python train.py --head_dim=32 --positions="rope" --grad_clip=1.0 --train_tokens=248900000 --steps=10612
Below are experts of layer 6 (counted from 0) of a mixture-of-experts language model. Rows are named router (the router's row for the expert), gate (a neuron's input weights, with its number), up (a neuron's input weights, with its number), down (a neuron's output weights, with its number) and show model dimensions 64-95. Each number is 200 + 40 x the weight over its row's rms, rounded and kept within 0 to 999.
Before each expert's rows: a language model's description of what the expert responds to; "raises" lists some tokens whose logits its average output raises strongly, later layers aside. This comes from a sample of Wikipedia text that the model never trained on.

# expert 38
Of-phrases in names. "of" joined to the next capital in institution names, such as "House of L-ords", "School of H-umanities", "of B", "of C".
raises: "inn", ".", "av", "ash", "ir"
router,82,161,262,223,136,151,256,232,237,215,218,183,234,191,230,181,160,288,199,210,256,230,189,196,199,158,176,220,248,152,249,221
gate5,235,175,153,211,169,210,203,201,234,217,234,189,236,189,184,238,222,234,156,188,143,192,213,229,194,167,201,205,242,203,131,226
up5,186,178,197,209,236,202,206,117,117,216,200,196,226,240,241,214,195,130,242,216,169,238,149,303,266,253,191,294,241,139,193,193
down5,135,203,245,285,210,204,205,122,224,242,193,179,273,259,218,206,200,169,177,212,218,198,147,222,231,265,142,268,196,165,152,256
gate6,226,122,171,234,104,255,142,223,230,158,207,240,190,199,200,222,168,160,178,204,165,196,197,202,287,225,225,170,260,157,198,167
up6,200,163,186,210,152,187,221,249,201,264,263,178,226,239,180,185,239,207,146,239,204,252,221,161,133,270,242,205,144,248,217,198
down6,182,172,170,182,256,230,126,135,242,135,166,238,153,237,185,204,151,256,126,225,200,177,169,171,176,144,277,141,198,230,177,294
gate7,223,138,179,225,275,208,174,175,237,195,175,177,255,244,244,184,172,238,195,175,276,168,176,223,307,184,176,157,222,123,183,198
up7,251,192,206,141,157,226,207,230,283,118,219,209,207,216,249,151,169,234,187,197,134,155,163,169,221,160,207,183,198,138,196,129
down7,223,139,117,199,230,214,182,235,239,249,197,232,140,189,156,190,169,225,191,189,195,214,160,141,241,173,135,290,135,215,133,181
gate8,248,248,180,190,187,106,237,194,212,139,276,204,184,153,210,234,226,167,170,222,189,162,164,225,297,169,188,200,208,166,217,168
up8,172,169,137,197,192,194,212,220,165,199,210,116,229,191,182,200,178,230,236,200,265,245,247,181,179,217,217,195,123,182,110,182
down8,262,189,233,165,221,201,189,200,219,187,228,233,139,149,167,167,217,237,176,225,97,160,175,207,240,206,93,185,185,258,113,152

# expert 2
Infobox field labels. Field-label tokens opening bulleted infobox lines or table cells, such as "- Home arena", "Personal information", "| Total votes", "- Species".
raises: ":", ": O", ": E", " [", "/", ";"
router,237,128,190,203,172,171,213,95,205,233,202,152,237,151,209,188,229,215,194,172,254,299,198,231,154,197,230,208,183,207,197,155
gate5,273,200,166,244,147,177,167,186,237,209,197,223,246,234,263,182,302,205,224,216,233,169,240,91,210,201,181,167,185,153,167,191
up5,204,219,150,248,223,264,248,107,230,238,196,204,205,230,229,207,259,181,197,183,214,223,221,241,204,178,172,197,214,171,140,190
down5,140,192,154,155,161,182,204,178,115,169,162,208,198,185,197,117,185,278,228,125,196,197,185,172,221,221,165,207,203,101,214,251
gate6,218,171,177,245,154,191,162,142,174,199,235,206,175,202,196,144,187,173,225,123,231,174,197,112,282,173,196,148,188,198,200,226
up6,140,171,264,210,236,170,152,201,203,274,239,196,213,164,202,202,202,131,147,178,238,190,241,185,210,164,240,176,212,225,160,237
down6,173,221,172,184,243,238,181,134,157,259,277,230,310,161,184,195,134,121,173,204,166,238,224,255,231,180,245,171,148,178,193,240
gate7,216,221,142,192,171,146,206,183,201,198,211,102,217,233,239,258,237,92,219,173,199,177,168,273,228,191,201,145,172,244,228,269
up7,229,171,190,164,229,185,190,240,239,180,202,181,195,206,188,259,201,288,119,202,211,202,195,202,241,191,195,114,194,190,218,193
down7,265,179,232,161,237,197,207,162,212,170,121,191,219,290,135,191,203,236,222,193,159,244,182,166,237,216,171,202,228,208,220,179
gate8,196,172,268,169,207,147,151,172,161,225,196,215,265,156,168,197,230,151,204,230,237,212,244,117,215,134,309,178,217,169,180,239
up8,169,244,255,151,245,211,241,250,227,162,195,188,212,202,227,190,223,219,190,253,177,208,199,167,251,229,211,174,213,97,292,248
down8,266,170,195,235,192,218,108,228,248,242,169,205,191,225,187,158,231,274,307,270,175,251,219,230,159,233,207,232,211,255,212,194

# expert 20
Inner word syllables. Mid-word syllables following an opening piece, such as iber in deliberate, eng in engineer, iv in livestock, ang, ound.
raises: "en", "y", "on", "ey"
router,208,139,161,173,208,168,193,207,106,216,242,161,236,155,180,180,124,278,126,302,235,244,217,188,225,234,254,246,157,212,176,197
gate5,201,189,171,176,275,159,157,284,216,99,173,208,255,263,171,202,214,237,160,230,189,209,148,200,215,175,239,150,164,189,207,188
up5,246,238,187,192,118,207,192,251,205,259,248,224,236,167,152,178,157,191,216,214,225,209,166,73,225,216,296,155,226,165,251,188
down5,138,142,284,219,124,182,158,175,175,189,170,215,209,145,154,170,133,287,205,188,172,133,226,114,226,179,239,181,203,161,83,179
gate6,218,178,98,180,238,212,221,232,125,116,157,175,207,203,297,269,217,207,144,174,224,226,246,229,199,192,188,208,262,208,141,220
up6,50,248,125,206,200,188,193,174,240,234,238,217,172,229,148,171,139,210,202,181,240,179,143,251,184,183,250,204,142,179,137,266
down6,162,255,187,181,217,157,111,158,200,204,311,180,224,220,212,115,220,164,222,215,164,198,154,189,150,184,252,237,109,191,262,186
gate7,215,178,130,218,214,185,209,197,263,163,239,169,181,255,180,157,170,243,183,222,224,247,173,179,181,240,216,141,158,122,204,203
up7,283,147,162,251,172,242,291,177,187,164,228,176,150,180,174,242,246,146,137,202,229,189,133,141,239,157,251,139,212,262,191,244
down7,223,181,236,143,245,212,195,188,274,164,226,276,185,274,275,265,218,253,196,220,304,189,208,159,208,199,203,251,239,221,203,221
gate8,181,197,184,130,194,263,244,213,186,133,209,189,259,208,216,284,188,159,229,196,153,177,182,186,244,212,281,156,103,222,160,167
up8,233,281,142,233,139,174,240,264,196,178,213,260,200,157,195,220,214,118,127,242,178,167,218,239,144,196,273,182,192,282,181,259
down8,164,145,261,253,179,206,137,168,233,196,194,270,198,219,240,157,176,195,207,220,163,191,155,172,169,195,186,182,233,188,257,184